config.yaml
n_experts: 64
d_shared_expert: 64
normalize_top_k: true
router_bias: true
shared_expert_gate: true
lr_router: 0.00204
positions: "learned+rope"
rope_fraction: 1.0
init_std_o: 0.0624
optimizer: "soap_variant"
warmup_steps: 50
decay_fraction: 1.0
doc_mask: true
train_tokens: 293900000
max_steps: 4485
Below are experts of layer 6 (counted from 0) of a mixture-of-experts language model. Rows are named router (the router's row for the expert), gate (a neuron's input weights, with its number), up (a neuron's input weights, with its number) and show model dimensions 0-159. Each number is 200 + 40 x the weight over its row's rms, rounded and kept within 0 to 999.
After each expert's rows: "gets" lists some tokens that make up at least twice as much of what it gets as of all text. This comes from a sample of Wikipedia text that the model never trained on. Tokens count by the router's weight.

# expert 33
router,208,126,166,280,193,130,248,224,121,202,122,219,241,256,232,226,216,222,217,180,211,249,142,190,208,183,182,250,220,308,172,260,284,197,138,241,261,222,217,220,226,243,236,183,166,285,198,194,166,170,195,261,231,179,112,156,194,196,174,209,191,201,261,217,206,175,209,208,205,137,240,192,204,173,100,222,238,255,165,146,199,235,140,196,197,218,182,211,239,205,238,195,198,228,202,138,236,147,217,178,221,170,150,270,268,248,240,207,152,137,189,175,158,185,194,152,215,213,151,236,272,145,140,190,248,158,217,159,210,261,218,222,162,229,246,233,197,189,240,253,155,218,182,167,213,194,183,165,190,228,210,152,86,219,246,235,174,197,173,220
gate0,272,130,170,246,138,164,225,184,173,168,217,201,222,168,187,204,173,147,149,139,234,210,189,223,236,162,186,187,173,254,246,180,259,193,153,191,242,210,148,258,247,152,179,169,238,216,93,164,125,189,189,226,176,241,167,218,250,260,226,219,247,174,281,236,212,118,188,100,192,225,218,159,241,234,238,189,150,172,155,207,248,195,169,253,192,199,249,256,230,226,213,206,229,159,246,205,149,236,192,221,251,176,84,264,169,195,208,146,221,173,157,172,207,207,272,227,202,199,250,165,246,176,273,200,161,205,208,178,254,258,143,225,123,215,201,203,230,169,148,167,153,230,206,214,163,158,222,170,132,199,245,193,159,213,182,290,174,201,237,217
up0,178,239,172,184,214,233,169,154,206,219,197,174,222,238,181,212,179,318,199,178,263,231,235,189,171,150,204,208,131,141,209,205,198,211,293,169,117,190,249,167,197,250,200,217,264,197,229,214,214,261,285,252,162,149,180,135,213,82,222,176,137,180,204,159,209,205,233,199,233,187,222,200,148,192,180,197,162,155,127,167,161,246,154,249,192,224,104,177,218,184,183,233,175,237,190,134,139,253,256,127,251,211,190,212,263,197,226,164,250,225,213,183,185,224,172,146,194,129,197,194,172,211,218,230,256,223,161,197,236,225,160,219,237,228,221,270,166,180,244,257,145,123,228,136,168,222,115,231,219,199,246,223,243,193,221,199,229,242,230,156
gets: "le", "ain", "et", "e", "ay", "ly"

# expert 58
router,202,217,121,213,125,171,204,178,185,183,167,287,202,213,133,114,173,217,237,208,168,190,137,247,93,209,187,245,224,223,209,186,208,150,139,190,245,171,221,219,229,216,267,190,146,263,168,121,166,317,217,215,235,228,210,150,201,239,157,157,177,214,241,150,184,187,207,188,143,149,183,189,70,210,195,212,139,206,203,206,159,245,273,212,210,199,157,162,224,184,230,240,180,173,209,179,221,186,179,215,143,260,147,248,210,255,271,223,178,165,217,204,194,260,170,246,150,201,258,200,240,258,198,233,201,151,253,168,250,259,187,220,170,234,251,158,237,187,238,225,211,226,170,195,229,125,194,171,185,240,247,199,168,288,168,218,172,168,185,205
gate0,138,186,209,209,198,168,210,237,191,169,146,125,217,133,202,153,222,261,256,187,175,255,166,177,159,236,260,177,164,215,120,218,213,203,279,175,165,224,134,137,231,193,187,228,98,178,174,218,199,250,208,260,232,153,232,236,186,173,193,238,226,142,198,158,209,231,254,131,153,232,274,227,185,206,230,270,114,206,238,185,202,158,185,212,187,189,185,205,190,82,197,238,213,237,177,209,107,209,230,219,173,215,227,242,175,296,237,184,217,121,194,231,194,226,199,167,167,181,228,224,128,232,236,193,179,208,258,131,150,240,100,202,210,144,174,208,162,223,227,177,201,273,184,262,183,190,193,145,176,262,172,169,180,220,237,200,211,176,165,151
up0,182,260,278,280,184,194,208,186,161,159,159,142,190,253,182,182,234,160,261,254,222,215,240,261,214,226,184,206,157,212,217,153,202,190,272,153,233,177,231,198,193,247,151,289,142,230,169,168,180,177,213,188,192,244,168,159,162,153,185,159,169,144,182,208,135,231,182,258,257,221,195,180,245,167,258,235,206,222,276,183,234,170,179,207,185,161,201,201,278,203,173,229,156,253,169,256,139,114,156,229,165,151,182,239,248,221,190,176,184,191,189,211,181,175,149,260,217,202,212,230,201,225,278,162,133,132,182,165,164,204,187,244,211,148,109,202,221,133,149,250,201,271,296,164,246,194,176,200,223,226,153,152,109,168,180,177,180,209,248,231
gets: " a", "'s", "ar", " the", " an", " his"

# expert 30
router,162,142,173,215,202,154,219,275,218,216,158,209,232,216,95,219,165,216,165,193,219,246,195,174,142,166,200,218,233,280,212,184,239,153,132,212,249,166,202,203,233,208,244,226,148,193,178,152,219,279,175,171,204,243,172,161,152,252,165,185,193,234,223,185,271,210,236,201,119,114,212,176,179,168,164,194,226,224,247,208,223,237,175,233,207,139,190,164,239,202,228,228,149,97,179,190,249,201,162,164,160,293,159,241,230,278,224,296,164,245,210,137,229,237,180,180,123,228,147,226,184,213,146,205,182,143,294,220,262,242,210,273,186,229,238,220,180,200,185,216,159,247,208,138,222,181,184,158,211,190,244,148,184,195,116,158,200,163,185,209
gate0,247,225,228,239,221,209,229,271,216,154,140,139,202,233,186,186,199,173,208,232,164,179,162,172,250,116,163,264,232,190,218,294,271,132,163,246,176,180,124,200,250,163,164,208,141,167,216,143,239,183,156,190,212,278,175,158,191,200,195,211,138,228,244,218,116,144,194,207,210,212,160,175,232,141,140,163,201,208,211,137,251,178,227,241,143,225,274,154,252,177,266,210,177,204,177,211,155,164,186,196,205,194,143,255,191,240,190,123,132,184,209,185,189,225,166,162,282,143,175,180,324,214,216,185,138,196,250,213,179,229,148,162,199,159,174,242,234,202,222,267,238,164,233,217,208,187,215,159,192,112,190,233,184,171,211,181,157,222,201,255
up0,203,246,149,236,214,161,200,258,212,130,173,157,162,204,215,193,212,182,222,223,149,269,168,180,289,110,221,268,135,129,155,236,208,145,149,182,165,188,133,257,224,196,201,210,167,189,213,215,263,164,163,136,154,224,124,183,185,205,183,152,96,226,213,202,214,203,240,215,136,227,230,188,254,171,193,155,223,189,259,157,215,175,243,197,169,240,222,127,253,194,267,203,256,262,171,205,216,155,189,227,213,151,189,254,212,202,198,143,208,225,166,215,210,197,228,184,225,133,213,184,263,208,238,196,155,211,229,228,198,260,172,169,288,180,141,245,269,186,251,245,252,225,248,173,193,260,238,121,171,189,282,212,207,155,279,183,204,235,198,224
gets: " the", " The", " of the", " in the", "The", ", the"

# expert 13
router,156,139,146,173,178,160,247,194,162,291,150,221,204,144,173,145,187,215,158,194,223,275,155,228,206,185,203,243,160,213,210,173,256,187,170,182,221,141,272,259,241,231,254,159,234,240,155,127,158,237,219,200,204,196,192,218,136,243,176,186,126,327,183,181,174,204,179,190,173,136,205,186,158,254,156,197,125,127,210,220,221,201,237,210,283,177,198,226,225,257,280,250,127,197,203,228,249,196,155,203,185,152,140,212,215,220,203,243,173,120,257,222,119,234,182,228,142,257,192,165,193,126,139,237,226,189,204,149,210,272,206,268,210,182,251,222,131,194,174,209,217,174,220,164,181,232,217,183,182,195,206,192,161,178,186,190,244,167,237,220
gate0,162,187,255,184,175,228,262,249,205,183,239,210,240,203,230,189,194,300,164,157,191,182,222,215,144,157,181,169,239,244,129,259,234,234,160,178,220,180,215,221,160,185,227,242,225,171,178,206,194,171,177,275,202,203,231,213,142,98,239,211,223,234,178,159,296,180,238,208,152,191,162,227,155,283,143,182,213,173,198,159,296,150,179,140,143,253,218,248,238,271,172,208,235,181,194,242,262,188,192,202,163,181,223,257,228,221,219,144,215,214,177,219,131,172,274,151,230,241,182,138,170,163,183,294,220,223,181,271,154,165,182,218,189,192,229,141,228,147,193,207,221,210,179,175,271,219,225,260,202,202,153,231,126,228,128,219,179,250,127,170
up0,192,167,202,163,200,179,203,172,209,200,284,212,148,197,183,227,179,205,188,190,224,228,174,195,217,257,143,216,156,169,252,154,218,195,209,260,188,240,137,189,209,186,167,189,214,210,225,139,159,240,130,160,165,262,284,113,240,172,182,120,131,152,200,236,149,196,160,225,199,250,211,234,209,162,193,215,159,243,149,187,184,105,152,195,197,182,166,119,187,214,231,193,171,165,228,213,206,283,204,209,255,288,228,172,171,207,182,255,219,153,132,244,156,239,151,256,210,132,264,262,278,146,183,146,173,196,236,142,249,215,244,165,146,192,159,266,221,178,269,165,164,164,228,223,124,186,234,206,264,142,201,185,238,257,236,174,180,180,182,217
gets: "r", " t", " n", " d", " v", " l"

# expert 24
router,169,199,192,197,214,162,196,196,216,273,160,272,192,213,197,187,195,205,126,229,316,210,178,259,172,206,193,193,188,243,230,195,257,159,175,162,226,208,246,236,262,170,255,200,165,214,176,124,192,235,140,188,197,205,183,193,140,240,167,170,163,300,204,205,218,188,229,265,190,167,202,170,163,226,180,249,142,204,221,120,171,281,204,129,261,250,198,214,180,176,192,240,181,191,146,213,229,204,162,143,195,210,154,209,241,266,248,183,230,194,283,195,209,216,165,224,157,267,148,222,193,202,155,232,184,229,321,188,190,241,263,308,113,195,227,174,96,194,151,150,190,193,186,171,244,185,182,171,170,253,236,236,189,214,175,176,199,159,162,245
gate0,197,189,184,108,216,189,205,150,77,150,259,226,231,215,180,268,209,214,112,197,127,233,205,208,218,179,234,196,147,178,222,235,239,201,236,211,309,278,205,176,179,107,138,242,196,173,231,139,185,154,165,227,172,222,219,221,209,218,180,193,198,131,190,272,176,183,150,221,214,284,208,224,157,184,206,202,115,181,209,210,174,256,228,133,234,187,147,196,235,233,272,211,204,253,207,177,165,182,214,201,191,167,130,248,149,224,218,233,212,155,231,214,143,181,222,156,259,244,158,247,191,227,165,188,161,187,227,256,255,189,215,253,179,236,170,145,256,125,230,238,142,213,207,246,227,165,204,200,176,229,148,174,199,241,207,202,237,202,219,100
up0,219,160,169,206,172,209,177,226,240,196,247,240,246,331,191,201,221,174,123,210,155,213,196,241,169,230,213,188,215,204,197,179,258,216,187,132,230,238,177,141,138,208,183,270,220,159,177,207,197,235,225,227,247,270,276,187,157,248,214,242,234,147,213,184,216,194,125,181,232,228,248,168,167,243,266,216,199,216,207,165,180,221,250,186,211,97,225,176,174,151,270,178,170,205,185,205,186,254,218,162,220,123,189,206,227,219,213,138,214,167,291,187,217,256,221,83,132,196,195,245,272,207,218,163,183,198,302,243,249,252,163,239,236,179,198,219,242,198,147,201,175,264,191,276,176,210,280,189,227,230,225,223,259,211,194,176,139,189,231,190
gets: " and", " in", " ", ",", ", and", " in "

# expert 25
router,131,168,211,244,124,153,304,183,215,261,151,208,196,196,201,138,212,224,195,159,209,228,199,227,163,193,201,231,239,237,245,152,242,98,120,183,244,216,288,162,261,241,200,191,216,222,168,155,150,231,187,286,203,202,209,199,200,239,129,137,134,232,210,164,190,191,249,171,196,117,270,178,153,223,215,256,160,220,232,184,131,177,235,229,165,225,186,168,177,189,218,264,203,119,206,250,223,197,174,181,167,164,154,244,245,214,177,274,216,202,207,167,168,200,175,214,204,299,178,193,246,198,170,217,220,177,286,168,216,215,216,201,165,201,213,262,213,186,156,222,181,182,193,152,238,179,201,168,287,257,193,186,190,157,216,204,286,222,110,229
gate0,224,227,184,194,188,130,207,175,215,225,229,99,181,179,242,139,234,241,204,240,273,255,264,257,210,225,158,222,280,202,233,129,175,176,176,213,217,195,251,207,192,222,211,119,238,208,180,253,229,233,223,192,231,220,236,175,166,189,173,195,158,165,188,204,194,207,228,206,263,212,266,283,164,261,190,167,236,222,186,154,150,291,221,235,178,191,254,205,182,163,216,264,132,182,224,176,210,247,229,155,216,200,222,163,156,229,126,200,219,175,201,165,130,232,261,179,216,267,163,154,223,250,177,160,196,258,284,149,211,296,155,207,167,261,145,223,169,237,206,172,126,207,179,176,257,189,174,197,221,214,171,272,139,211,248,278,222,246,151,223
up0,275,162,193,105,177,173,206,169,272,203,181,166,206,146,220,249,139,110,188,181,248,138,184,139,186,204,151,186,188,245,187,129,171,167,261,174,200,216,168,121,206,220,244,223,197,184,202,222,216,238,227,182,181,153,152,165,143,236,174,241,172,176,219,175,215,184,143,202,233,207,279,190,117,252,132,216,217,221,201,222,176,163,198,274,221,114,229,201,210,250,189,198,288,282,270,182,189,177,162,199,151,258,201,181,194,215,200,134,241,209,212,216,162,243,213,196,209,256,218,147,202,89,185,231,258,213,158,274,262,174,153,189,254,195,245,144,141,169,213,163,256,175,222,216,196,228,216,196,190,203,245,242,165,194,249,211,284,216,221,177
gets: " m", " comp", " ch", " cont", " re", " ass"